{"n_experts": 64, "experts_per_token": 2, "d_expert": 64, "d_shared_expert": 128, "hidden_act": "swiglu", "router_score": "softmax", "normalize_top_k": false, "routed_scale": 5.66, "init_std_router": 0.0205, "norm": "rmsnorm", "tie_word_embeddings": false, "optimizer": "laprop", "learning_rate": 0.00103}
Below are experts of layer 12 (counted from 0) of a mixture-of-experts language model. Rows are named router (the router's row for the expert), gate (a neuron's input weights, with its number), up (a neuron's input weights, with its number), down (a neuron's output weights, with its number) and show model dimensions 0-191. Each number is 500 + 25 x the weight over its row's rms, rounded and kept within 0 to 999. Numbers have three digits each.
Before each expert's rows: a language model's description of what the expert responds to; "raises" lists some tokens whose logits its average output raises strongly, later layers aside. This comes from a sample of Wikipedia text that the model never trained on.

# expert 40
Description: Adjectives after articles
raises: "\"", "A", "E", "S"
router:495523536485533495520471493516498502544499493493508509471492498502489496493470545520462527457483482517527518513451482499511478491510480504479499510531476544513498485525505496502529510512450490466496506473510505507522493507473508514490517455483494500548476468539489468475550515560519437508545497509538487491462539536473494542479507489511469509500492512497504465524531487511491499453543510523547496512448514472490494469513492514491539476535486537500515531510448509529495479515542509514537473502476511477529512511459467516466527533474483532486521453523489545549544510530519471513
gate0:608477480503471474523505500489502509498493517501460510535505527475503491481452445502515480503526512518470511484493501493474535473512541496507488487493504488494501505497534507479498483469513470532530506498490514514490485496515512488519476503480497528459485486472495492503477494485474533490479479499484508500503512442517536539485505496488496489489482537466522492480509544480504568511512616485479473494519519509482505485541456527492539505436512443501505465500498548533504488490521521496503508488529542467479523504477516497494530523494501487499499465508450515480489498562510514509
up0:514505511518469527505479508488501497525491538475507496472506508466548494534511497504484471476492529518504475496509525483469566506498480485527492505461494502496475495509473484525456526507489495635485499474488509500470467489523489460489467497479490518521479446507475487480506527523515488482490480501461505495505517507509507477487519479505508514529492477485530475530533512493467484480522502560516485474507528527453487540450514529518472498487526512465508453509487502497500486475511503519496517496509481520491512523483510489521475525537505536513496451530423534467434499511523468520
down0:495533469505521505497494561519524456506490510485457513487541481514495463500501533439504479461490490500482486447515530511479508498503521506516498546496491495472507468538529525539490501477542531524516464505494457498535559504462452443531497517508474507537491487483495439478503485545488495485462487471476551501484584481489514491520497535490529507471448488552513491457479492492489450519465510505527507494505502472506511495500506500465473499495507520486498553479482472530500497516535496519479514525513515499482485479513522467501467494498499526489468473493491491495498526518527498456
gate1:508639511470484497536479554523499486488457472492479498486488490494464546508478451515474486515481499493472519497501499519488511499490530537487516536542469512487502479523478531488508482492509521500522490497434483512482506493504459518478472476505513470500523514511486502485497546525489438507489498484543483534475528459460495487495480524493516517497499490507509533509525492507501476502501476570525530450512482460530477509500495483480513517504470488517524510470520518510481452490519531486481504491474515494498487468500497499544526442470473454471485503524499515519508509523502511489
up1:520492509494477468484508489494494495539495482495459492514518541511514494492517488502485523512517568456509459478470506495472472521502529508457511502489498498538514497497494521486492493506474503499614500532464511527545484527496485503455525510490450498476518512500511541431495506508470508529461475473493483529480509482485468491477486498516525564510515497522503499477501480521537511525467494512519567490521458495503463510530511490511487541503481500508477484494544479508481486504475522452477544475514534547510491532529500501536463470513459490490496518540474541486512506503467508490
down1:526531521500517507472493504514472463465485523518482505467521521509512498522576486489453502510490476478485500507490514493498474477503521479501502536495497489459472498523504551483530456519484495485457531431522478481476508457547471511529491506489555481508520501538462473476539508518491467512487510494499486518505498470490521519497489527496545451495511483549471493496544464464481488476517422511506538474505496458517502515488503540482531502498472470498537512525471473498490475504560570505497504474468469516488488534535502515492517492532502470481520482485511503498475475498501478542
gate2:485505626517519482540501478492479520494505466495535488511504521450487518480496521506495504484533489497486494515474447487526503522524482487522501520453479531524526526503518496478497492495472470502534537513486505538526508475521499519481543500482512501529579492511534491494517519530506510498525509469531503489493500525487485492481485462488518469506467510535534508527508545509486519488516500514613491473507481490521467499519489537483532492527506493512460506477487501514471518507538507506491477469467531502488538453492491499488507475521485519510529483522491525512494547475539497493
up2:497498488482467478452520503500509498477494532532483561515506504501502472507484471526526514538472523520499522479522515487500537476510545479473471467517529500477518513520526493526482480507502523470478572477508499470457547509519496473570466491500528490489463498480489497523491477469482500488497479512488532547490470479510472455550497519508489525494509513532465507477466492492503496501468522489510492473501496515514538465466514464536444516488466508461505465476508517544522464488461513485538492549544478508493459505530503491530488544496543500499498506460463471479550482501481523511
down2:476468582509489499507474500496472533486455518472526472499498512473517523484524439509494499445522487499503482504484474469549460515523483511505486477481479514536481498501474500515470474499506502512520480486519515505504474503576518524481497558469494490514481482490536495506540528493513520518511485485514485490527381505512509451504530496523510498519534455536517490472511516498518471521535527536494482485508490531507488457523519515489476517478518521497482530512517490513484516472554462513486512495468494487521495474478517534515530503485487515525442530500511500481483498495534470517
gate3:493531493562519510475525510494510484524506472472485536480448491499483534494477472487485509499493535532485521481516558522498466536440519480508491489529492520517511494514533536467525483506507486506465491514501470497465497487533500499465480503452494453496504489550504497489489518522527486504498462464528525497540539503493543498486540496471510498424504466537501526534459475493489496507499491495474597489489493485475517484486514510516489511488567475538506493515510508506509489459531477454521457505520493513536512514484472472513520464512513526466524467488497514529502481475524522486
up3:479504531478476521502506500507512511529477493483528506435495511483494509467534477533499498498471533520468550485470510528475516505508470513497506478482486532482506506474494481484507495529497479513514459619483480496464473495545490484489485518479514507522522460495508523483472521519508502481511521490538486482489516525489515473474478497440495460500543475502516504497448477544501545494506527498510467522477527497482480487501516496497504513565555468501507486488491523522461507482509501458539498529502474468520535533467502478491540502527465522485549456517470510475480475520516456504
down3:507470492542517501482517497483528485482482499522481490509505452506477526499529503529513527562509508477430469495486508504484476512488507454487500503499502498530525493496515530514511496532483495525494481532482486519452485536487537486517522446501539520526502496475518449515475464505534470515493443489515507476520550453499512509482524514486507553469508458481484469523479454534498473493497515527471522494534482519496494526514434547520480505496530476537511486491583499483531489493503518496487489506528534493508559536516490520440507496501506480497503539482459506479507503512483504456
gate4:519500501511595511497467530526519471492491495475472537513502530506518468494511514501520518519527475457507497503516521509467535514497486447489528485485498447528503535520484473513498473510509493475473501492513508495516518501491511507511514490498531556510499481468489490476483507497518515525502488504505513520523495509498492511480481492547482447536500473449487518506483516486443477484500494498492493602519525464450524495534470480516518456422512467539494489498507488502504532474476507530447480535486533524479526533479539464517524515506479547511533534523497508507489482479504520501
up4:499476489514511493524509491539518520491482541491463489504461522530461503428527521517495537531490505451487531496520504511520502473497480493538537493490480497528499516495536511515506532534485527513494490502600515514465506515522520522490520521450467449521505483503496473494478549459493494548517540492533508479507480558531491506505474490510487488494470460508511484488504513512480523490500471504491488527485526521468467491482488506503487471485515510455514483491498482454549513523505503513485500502510514532470485499520508542492500483488454555530453466515535547477515470465541541502
down4:530500535509527539501494544501494507509558512490502504466472443479504476523523487429515487509501511543527533508503526539471487526518484498544495493493474477525505493525499544544496496507471534476509476503548519491483490494534523469512515473489520509524506481445480524501471468496482544509501497523499544522486548483508500529502494516481488487513513514499512537456482497537504488480505484541499519498493483511474505504469471542488523521549479494493471561546567526494542539509555510523499474474525505458545495483505518533553530513503526491477537533520496497516480495504503492500
gate5:512494512515498596472491566505490485441531472544505523510520483527508462510483485470525525489491499505477502497515514479501487495523466501466476495497513487519498511532527513492500478507460490502524498499487564493518516471513531484533542499527564505494496488519494519529533505502511516490498491555512500499492507532516479492470499480537456511543490511525493509471494514494488514462463521499476481467575492517497471475471518476514452483529488522553538483517512462452504457501471516496496484506526489456495505527497549490527529531495470515484495508440491476464493514525511528496
up5:479482525469501506509538464470525481518430520474496480501513556497504502521470524536504516529514503500501507481483453516499523509476504471518507506517472520507482507482532452486464510503475531520491470510496533527481483540488479497498522497479473479504513491454490495457492501473475484505468517486479468514528478537452541498505470479474500477478511518528491491507533496467506492551471504500474513482550473501513538546484536536496546491482544504487477503503488517494450485476540492550529489524503504514475495518521508516527482521511522501508412464552513530519530475509538543461
down5:450485478483467518467533496512505517485528448487505473499494483518503486507491516493555517483483506521476506512478405470474486511513508495487521495513487528493517540478503541519472480528496499521538471525506522536522497501502499487463494553513492477499525545506481499465494476470500514480495577501500501478519439476471535500484484522520510469474486492507493505520515514513505479472462472517456539469466484502488518533500513527485474494498472497515529510491493530542489522484497540481549504496465517458458557477520475526523503529515511508550505502493466482531551528492546518512
gate6:507485464476472467634511495505489513499514496531444490504506473493512477487494531457508539514464516553476522548497495461492541487509470522504484510515501526491483514511497473492512536496491499467545505496520469492504475512502486462513510477501507506505502503494505498502497510472512457501531520531458504534494504531532540495464482501505491518512478492520526462526504496500502500494500484493519520481513599501491487501532475546502496469490512459508457543498492523481512533514551490520493495457500465505492468480487548498559516472483482516488497526486524493488514487526501532512
up6:499527515478488514490496496505510477538497474494506506514520463495493506528492482494475497512512557484507457497478535515469515486486497530487511498513491523435489499477498502487495518524484500488500486486520479601467513544494490509463497495497469474495462504523509538491454521504507463461501495505461496484498534525471507486477481463462527454493476477528522489484506532532496469513509464431538497509529500550483472517489522497499531529513549492484445535486513540473510503523524512543491512489474495483530527499468579504542517462473489484470503517447475519497470518495516497494
down6:507557490497597512534481519494507474498501492487514512523499485467512493515431497468468460445485507503541508523505467489503462518470538538496499503503510482472473502484502488496506475494533517505456485474512515537547528465457504492495502524481452501487471515532506492490505504525509497498473467506538500502517558476488478570475498549460490537471515494505476528490478466517448493526466549497510527525493526493523507517521476533487506495449495530487512504486500504506457524507489561496508491503504504509501515528512476505496483510453509498504538468500545518508467542492495493498

# expert 31
Description: Nouns after the
raises: "| ", "and ", "with ", "|"
router:481523537485528491540492459515434512559499507471538485534541499496508470522529541525476476459494502495522530502485503496500531517521496516506488490538472544522483473497483484524492472508524474483505463515476485484495506508470499527502508476489483480483513482530494458532510495508493488487514488475554509503445539504467521489499507524480512514497493468497542508540489487535510543464572535500532486500482520477525507485502496490502543469557479522492477537496446484503506532495465522513512479531512491492510510483446520449552524489534475496481504450518464511536514473532522502475
gate0:576513505473514516513476481517510492466472504504493532517457514446512514487495479424487472509541493524539484457513498525491486515488537518539508517501482510510483494483510568520557565518471519450505526537497552477486471507504476500489470509488498491519479505491508494493482497449522505508520478495547489550523509511507499465480495502503541521497512485539509510497500521508486476512551565490478547498501481480521495501532522519471500474497490490503493501446534515538481517475520483531531444469522473512504483535476509513512468470502527505486487519465514511486527500476495521523
up0:522507486526509442486500479498476538515515503510527491509526514512476506482532501557479509485497482474460512539527478492478511483495485492459474540501535527473557509529478505501466439492495522633527479473499473496523538510485516502530500494474485482496551505483470517497473473479464555505470461496498523480492504485508460523495528487480513474513480497474537510513524505500515538490499522501502502519502499504505489463467474516458487515503510517495503511538505476494546506505531495500494502483485529449491479474505467489489501499492476502506557545532498526454476470476509475509
down0:489506521477475497511515478488494487503501485451529483495495486484532469491515468504513506474517520508494489509529488496498489515510462462499492511526513499507503512491514483511448508486504506469506496462486470517565497487495507486481512559516477532460499498540515508495522567469476514509497509521442486472456518506469481490485464460481541487491487543459525506471495541538565564504516503459519504481509505480504472510483529464514504461490451528505483514460492498443530531502506438465538547482554498482471531469490533454509471471522525484511490530479509478502505493498490492508
gate1:476611448513496510490538470502536473525509470491510515471510487492535508511491506524523508469490503524511547519457521548451488523496481465485519527542488511505501503463506495541516458522492503459506456471493499497486469488500500530514518488460472494543514485523470481483478557520547473539492498480504511466506544481502496536498515482510519486492515513500492477520476523482482513509508466549540561521504503532494516486484535528515504500474508518474487502474493495545479466468526509502519471496497476487496516507459496479504463500528525507534516486540501517521523497449531473519
up1:525509490558522513484486469452525469528495508531478542492555488524460511451465507507468512483498490463508510529483489507547541512509504554513495510467506524491526497519482494503472514550501477522613489451530464520525506483465512508520524481486510531472507490498506533501488477453493497515530486528497498483497495507498460519531507504509479512461459512438495484484484473494521468483488532507501475538524572534500494494521505527527525488500525484497486497527478510512523505500520521522551532506523537484504520462471497486502498482530500507487496533507474504493490536504487470471
down1:436511479510441531499524498480508554488521487474528506475494511507514454514483470513481484502516524510528522504476485508465564499528498469507508483492514533489488498492517480521474485484545479519496498463507502463471542507548461482479442555500494474503458524493506461492462527468513488521517514440456485497477495526497490506516517540499518503492458496464477538522495541493486521489519485465507508462519507472485533481502490436535486484504482503505532475496517471497526523495535504527513492532531484489485468507496489436537491511562538510500533462505511482500519497505520535499
gate2:484496663466502503514466476499519508483447493500502470540512488488515515503510515531495510501554516494508511519495496516467487480519480513495500531499495497489489502492520522537471490491498525463471508514456487496503510543492506526479518488478501519507517510506502479497512540497501523516458515485555487525484494507471487492502503496498482491488507517526515535489496502529478469468535447514624475518494432488495491494497478502517517503526516480498466515555507484503488508510487495518506495499531480464507492464460489506522486487500492511492487521487492509477505485474512501477
up2:443494495442479523516494480501496499529478512498508456465512476494514493530511525547482507497507489478504543543502466496486530487516537479471511511494486517526484482473506481477469515491480509476520620449475494471507516572503519509468542511488508471537469471494478510510487547522511491478488504505528486519486502485495503501488502522486509477498489534533497536497511499510495517460455483485495523481506449472551497522522489489485481488512467493504497494538481512517513498471490543517495507476489521477525490526523507521542532521531474496502551476494471511494564476505488561473
down2:538501481493567474480504529511523463489513531465499545497521474537505565518474490462496501528499478442485460517480540512487440523474553492515515480513527506480540505489542520479484511503494480520532556490528540500523504470507511539506463475496517481525515539499475497516493504482507534536505532524493522526499494500508507479513494515522485512503468491485470495522524531450501502513460465510480508488476500533491524541483462551522506523462500493463507526471467502445505489516522498476548511497503520499491489455503534490533494504518494496497492522535500527462563497460508498475
gate3:494511527572505475482497499527492470501494485498483431496497522519553546516513463549487528469517513532522530516526528495516469510504485492496485495507516492559483529452536479507470498525474505492471507501521431492516532528510521535480505485504519491524504473481509493481474543518496473510495468494537532533511521494489505523481506520498496482465533527504502481524497511507512468536548525482527627512499501494509454536487504503470504497484499501493493486487499484466539492502489489525514520483497496466537510464525515495491471514505506531488463459476457495499521507512533483478
up3:536490469513494481500473523501502497513491505523484488473471458516520490509488517450527482498487490504487537530478509489516523515527500487497494457493486462477472521551509563470483481534531506524504499607515472457495455511494510481487461497532462472467476496547490493523524528484494482499553518525486545499509498473452449484490491511549499464441479488516491449492474514506538507532478528488477506515480527505461500502477524501492478485490506516508472544520473500520513495464480478513533494518519484476511458487538467503486504518512479514490505490496494474474480478508562525486
down3:515491476489508576478474514479500464480508466515499467482491530528505493481550477457513477496459469459522499465472505494454482496514502511514527504490504481507471507494482515479490483511522545508495526523535498467508498510517507482487504515521519447443460487504496483516561528533467518515505541514489488504524557504516477528507464505487466468511530491523494523536463515494497492446467539489510498505493533448440504511543505499489476479495488492529501526518538516532503500499517504506533492508487491491532465509494448484507535501519452499524515509505477452528457492431504514459
gate4:494511478480637470504482488518474491501482495508523486515510493443493496521528453498512500524486519541511504477514510557482482478510506485481503493492547534506482508500503494511494482543481501476548510535511533523511509522488509504517501507543484514455478476492509567510505519489525498497521455483498559505499519548499463522519448505527517553475509483476501494473472464518509462502493487494511535574521515476506490526474475512525513489493499476473516504474527508479479524477493476485489493494518518483503482488536504465524509528523515512494441508477492510464498527520504504471
up4:505494463505503494532523487519486500509516479531513478508535482488506516493500460482534494505509517499524515524470521554457526463475462506468487493452503510468484535518486520503532488501507508435512519541594504479490525491536520523474481524498466492544513495507484517482495479524499533512539540510489514505492487529482560467489489526534504485520510486532517548526518532459518535468509520476505489480464455488481498462476483508501468565500514490496529488539512533485520491531534497470476513499495489451515478501496491491462508468493451493484507521515488513461514481521504456555
down4:521456535487437446505477499493460501522526456521490475533532495553494546487502518485515544489521515494457541490503472507496509541529480489494511496515517500557485505522481490491511505516515478548530529508457486528517539552473483519550555463526533513518457510530515550493444479523477517515503494528476508493546463508530480559491522485516528512500478503521518500503515472501503502462509494483525495509501467509494531534520475511503533523489474526480514483496483503468470498507451516488502490513484507478465525485538474480491488467531507483518472483524494484498482492469514450478
gate5:494518532477518599536477492521507518510509513491491502474498497470507516441471475531492479489488492489518503498488526520478444496483498480492493509509466518495509517542486487490488490500497504498520498454516485498506521520496532518495471499438500485511530496548468490487473509503504508503481443492520505485484493474478505484488451536474488455508540496474532534492518521492504476508511496501528510447587461533484525513537538516464505505520502474464491450537544477498462515499541503516490502481539473451522504476469502499540526474514514508504551497508464485556505483481509517495
up5:513504483466502511470527488515530497499495551473522513501504523497489481478559541527470539491495500517518498506505480521483519462507513476491516527486490533507491493487474464464510502500494492487510483488445613487454473517512535498532518524507491471518511491553485543499484547478446499520493484541492487526489498507513533529524499496475470497485499535502471511522507477470518479530475503474498464484536496514511466492493472504505508550502471496500502479498489496491497513576456508524552534494506489490483483505489523526523483559451446485503533504547497471528522510509500496534
down5:473523547475495521495469509513508500532512533494536523462512523462487508504505468517481515529540466510535487541502492483531484485515488499513498492478495498505481532502536501463462438485508470467469482504500491494464510520514513503480460463439547504517476500541515534470502489486499512455448520512547505497445519463470497469551497482501492494523511477486516499490500492475453510464502532475516488472539437472526512470459492514508509531495448466536468509498503492489493557473493479485507496523474502499476503531534515504554513458543496466505495521489507480504487459525473490507
gate6:482522508499517538617493471516488510496478525509490522518493523527488502496495499478498478499512510499485510473483555463495482546482531499503508508508515490489474490523468489560494503479507512473500521466501512471512505481448471484487472499460516494520525491497512495482519496467499488521486522476478484501504490499493481498517489511523495519516490489484582479518502534483468491494494502528494469531482620500523495508540526483537519510521482545500508522527503483479485501466532491508505499463495490522479518468493510535519516512526534453506451533515522519500485449490489540450
up6:468514461489500531499484470504472525502469532476485493538494517492488528511496488519521487497489453525500480453521497472500474520470522528536530472517521471504518486467487473514460534498495517454499504472499481591508532489470490516487507507486548521495523492471549513510494483504501434523500537476472518515506500499534513458485473499522477529520470492469535515494504475498483497489536484522514445510496541512534469537555500489539497500486517558515517507549509495482522502483495467477513519500528480506491566440502550494509515500541528511514470546520509500504490484513474493481
down6:474461472537494514515498531466525497502471482560503522483484500476494524520508432464473512466525499467511510538491523509480476496507549498524520461497500498457510497504495481518556507467533471543506530481496515529527498452556549454487505476509531451511524540511487500522543518474484494515511514554525523488498481492469500550512486519462466517489469503504501492493487490543500492475471480512512521436492520494454479481513515503556492490470454497485514508508481506492529499503525460516535535463513483468505495522508496526492515537496512524523463482496524491473502519459503535500

# expert 27
Description: Generic head nouns
raises: "in ", "for ", "known ", "to ", "on ", "of "
router:470524536511469535515470487462480500548501526508521501495537480500496460542506523517448492458510483508532539487507438486516514492514531488519498490522463512491487455533494480532472516532481487480542513536482476495500487525531531511481507469468465486519481502518508512485537490512511493473519516524494502468443521490448482535473497492493509487506499506504491527503549483497518513472511556484529474483478539493495495500508501486488482484566461547493486506540436531486530511496479506486497511536452482466549517473493532513554531492517518543481539463487488513524483500494505472506
gate0:546491484514509487530497474502495520519470511487487502483513502491501529514538516482531526498489500503502465489520493538490530503500475518469537499483518523565498496499506519531493499528530559521526505540512469501535517528494443488512479503529483502469510474527476548538486498487493493502453511550486467526479520508512452515495512490475518534518516500484494474501520482527546542492504616528526508458518506534513473492497516506522505488503496512537471482494497520477516525489460491476533515518524498499485535470550508476511491489486492499508477471550443568511488464533497492489
up0:506519495506522501515505414493517501502461482526496489488546485513514534521504454503465517537489488543501478519516518515515512515491464526485468501513507547514488502515523506494469477510504527631501508518474446523482469506470461489492473476495504482512547523504524534532472481465501485509484510523551508562535524516531494454486494495490493498518484501461519499508516493488558479524491510486484487522512500517503452504465530500497478516533491480514495477509498543503469528504498503502512520493522495495510480473529514473508531501491524476492483505537460547510483506521522556489
down0:523501491523454529478481569496482477472519526484521464492515482441513487497529503486519491524501474456480516518532546501528487455464487445537541509483510508487482492533508501514466487486514479537540489522445468505454540525459486518515525541473526497466485502495473424498509509521483503493508509464489519533527502478462514495486454538511504503473470480492499519489442508500444458463501501487517511468507503510494536512481492512527497510457530506499479472466478477506501470475520509498478476513492507553453471475525491538474525504490487509508486493496476530501474485477510509477
gate1:487587500479507477489519530525505494505509507498481462500512495488470492522486515455496532519502461505498548556480492488487498485512522479498486485499523516519496488492539499465492508526502532507534520493513510517517529469478468495465531505486484484514479473531503498508469533499472456493505460529541470532519511491533482506481507457517498497465471486479481522499487498519457461499502486639517501449510516513470509534526520521512498521461488519508524502523483516486500469515478495467509500544493454516504455494537478506502504542508500541473491507532455493463498475497513507513
up1:502525490481541515523502453476488515502502500516534487463493511473488452495505508488484479548457526491503491527519492515565488498503492498517517501530500496512516511513468493492511523475499520523575477527517475509500510508480536564529522500508495526507526486491536523518518479514467438487509486465521554498482503518527528444483471485545465491510518489481493496543477495528529500487531497467515512509496543466526496540452521532482497488511506505494522488504470448512510505548504487530541412465504503504514513513519451532496487522532527532538517490479496485532533479493496482479
down1:495458510452546480531492483505522517524475491510491507493525510482520577516526521530502533501476484522514443505517474512462542498500469507519521481482534499518506531478471511476555528512491466533509498502556559516519519488490454523478523527496511486505489524519548529503562487484489487499477530526524508522453457535491501504486531491510449513486526477507490508527511497524532489521546503479516539538487453485517456520503487486488544528504503569501523500533512495452493530528488508499517487517514526515468501506508504457458525534478479509514495501528505496482512525497475492481
gate2:526491602528508505513480459490558506537463519542482528515508468509486496499525507498489509499501469506513490495463500463486501522550497500493457504456511513487483533483491528499461489486470496514518445497483471479491497498495531510495519530537484509462468502481480509520527496498515532507483484498501491496519502479500510481527491483506546487498462502502497499501505511502481489512483497496606531520480517496507547532573460514539503510499500498493435469491503513526477517507502511537490533481520518539516537496505477506466495518464521479538475510502495538544499499497471562510
up2:515494497509539534497477484502562478495482494526507509515516480492473475526524488464466486476494474501522504480480476472501529545527516510520481484486474519470513523528476560470477503489486491495543591513508487484447500469497514496508542490533466483497450496504485501530521477501515526523494511475488462535507488467488514453510487495481546499517495504509483469483509513497508505479480521501510520510520536484513512533560452487526467522523474480515449441464502526528456549491493515513505523493497522533519502484512488529474544493480519464518501497478515525532529505480473573518
down2:512520519470488520524521510520522480455511496512527498514500516488505504512551470475506494450482479439471471477491534472542475544470500543509539499486464526482504487522479505480465501506573475509523555509539491493494467447527523504543472449459480487480512488484476452530531490478535531483496487503502518515492565497464519482486501482488484498525487529499487513507514494503487495462499492507502494509548535481499494542477442488476492489508479507512457509487514510495524523476513535503509468514507491517524489488471450509492526472488506488462540538462460515535476480537510500535
gate3:518515475573507472505516472469516486483508488513507485534513509532511479528530509538475489501513502519529457497485568453487503525514474503495447491502484503494514531519503497513481467499504509505470498477525490483492474493491491480478488498496496497473505513467493527488430530472552512497496459496486472505528509534507456452515481538486513491487483483491536492494519492478492491546478496495462604512507515536494512538512458482500456508486537509491473518536525482478492510508511454480502504512523524502520464487485518463532473487547523511506481473495449470481462499498529556465
up3:520488513478497484522507449507512543513500472516494468529519482526495524484533493550498512490540530451524472532489526509513521503486467474487483485501472514502539509525466501524459485486509527512450501600486497485485469457534493498506477501458511510548499482495524509496488507519550484525518490501475474464501483473483512490535445533490515476487496467491540460523470474486489525580511482467511476516507533528484470510507521475529502478517557498481487496514508497480531509532493458501474517503529512483492467456500540486519471503501505490512556492513453526495478501495513501478
down3:501525479496525484520531520499501505489532435492524533471510513490527484523481481480479489495480495532562493469472531518471522509512476466500530487478481494496505492487487501505501529499502512462511525530538473503522477510498530497512508502525505500490444478536507537523499545481480517511527477530522508520489595543527497468509514494473488501507516500457528455504500486529488510480539504524486484558487522510469519516513544522473532504492527500514509519468539502524432489473519485505551460525560547491498479520495475462538476485476498480473521467487482484534503478494524516458
gate4:538501504484601485499527520528506488500501508496479519496524537521496502466466510450521483521454538487509465479480537502453452519504506495480446536506490514498484505511482501507526492522510526495489517458481523487548516540483501515519508496517466501503519510497497477509486490510496499486468494465485531519498519509495533543464478511539484511499487510495532535527455513504459517469499480536497478588466451524523514492494510482479485508482477475544500428481531486520490475519502499496483495465539492509494505515499478499510499493500499498508496521475500524448475442458488559494
up4:492491444489476491498508509511496489473481500498485539516468500476509521518452490438517475535431523484466471454502523536498451506480481497543465508513517508489499497504528462492507495490446508527515504483587490512519494504539485482516505511512532485470482478469509485527489469488472551513552513534461512507531490517519494512508512542496458508515511496446514485507485505518460517469479471499512491491504475481497532545524533510472511507468522478517532432472527506539503501502495527484485462515520504495473518522534499497491465507464486487510512518511554548487485516485459502485
down4:496523472484526505463528478489521415536486503512503516476450519471490513522497463486479453520469506488494463451495527500492501535482513492499482512486479513494530491488523491510474472527482481495515521510570509501497461467558502495519456489505480478492493507485459487522474468493520543551518490497505495495557571504541515488518507519481524499520542507506504508498479528492476507487471466527491526498501504476493523520495543522492498520481527430482481503466526490506490502453491541523502471518550479508489501537483469491471460473527511499547529517472499463544476492493512518502
gate5:502485510517502614550514501503512500459465496496477513501520497491531517536566480490503517478490500535527474506481481540499487508500502540476473504518505500485467502483460523503478538495485500529535499469527477494518502489537496478519486484472519501494543516518524546539499494507505495505453482526504489524506517479511445486502490483466502513505513487533501528505501479512491493479443493511509509505629455539506486501518522514506466511496523471497450498506543507503467523488493537450508505513511492520505491485502516482508484484493517477486487510513470510535487501528465546494
up5:491505490463468527507479519509491485518525477489532459542491539472469496474467504509488466510442505480486501497517505460488481497488500501469503510507486489510494519477485493507499525509505491490515469500496643511511501507510515515463510520548489507535447506460463489467483499466479469505494548458477486453475485525506533529511533481520510502489519495544498470513462530488501526478535469494518501446514478503492507474479477466500487514477492552491515493493474478513531512541532489537520518468510503492501523527489452521454527500476518502535482473467483493509509489495532499482
down5:511522523467510498490520506505499472507489461484451505503502519498524515486460514523536554527509517478508494515502492525479489507509486503485507555476535498547492554489521508496547536490474532487500500519517533510543521496462523537523489499464470508535534439486539520471466506490495491471475485447480510488471459532521513516515513486507529546491499501485505482516479493502538485505525501533496482500522498495567487503525491466479549507498540504518524509553557508538504494520465522512502482500495530497456500458503465486471470494450460462547483563502504522494492487463502484500
gate6:493489497478496489636505517510508495512458529518503511489508479515460492483523477478479521479502481512524521486508477471504542496509495507485516501504488498495500546463504527530478504513528523472512472474522515495489497480482519483516531490524521498491448467514506483515462514523561484497499486509476540509462486502535525516524487515502470510489512505493518509480477494502503479496498516482499491534496629510499504546506491499482537563508462490516495513491479514499489518520452486548489536492481534486493468495520487524520490537518499502487518492472513522540544536528493515506
up6:510487508463457470529499519491498508494511493471525487484488520480529511445492505529508505515500473545477527450491523515497528483511453502475498523466518487526501512506513518541490492478490447512455509535436479622528502477527495475541504511483514483461529523509541480492525486523483553487534514525537510547494490532512495513502503488492506510514553498522486506510506535469531510468482468483496490458488504464500530508536554500494505482499498537524485483496538494489505482551512479521510486467530531529485503535495497485486489452489455485531524493495508507495491489495521494479
down6:475479527495457501504462530493484514555555521524495494502558436484493484518497522484510520502493518494529547499510467477493559486489548484481514506515495494501490473447569507547481514491468484485538540477507515492506479449478520538521482497522490540478456479538525516504475538503506485490524467528489493517473454535506471506521504475497497502498548504463489495484505517508491506477513526485495534492488543515526512491494471504530502516537488506533525470503488528524508514511469539517517491512440529503469536494506519503547501517546501488467474462499467464471478484486472509515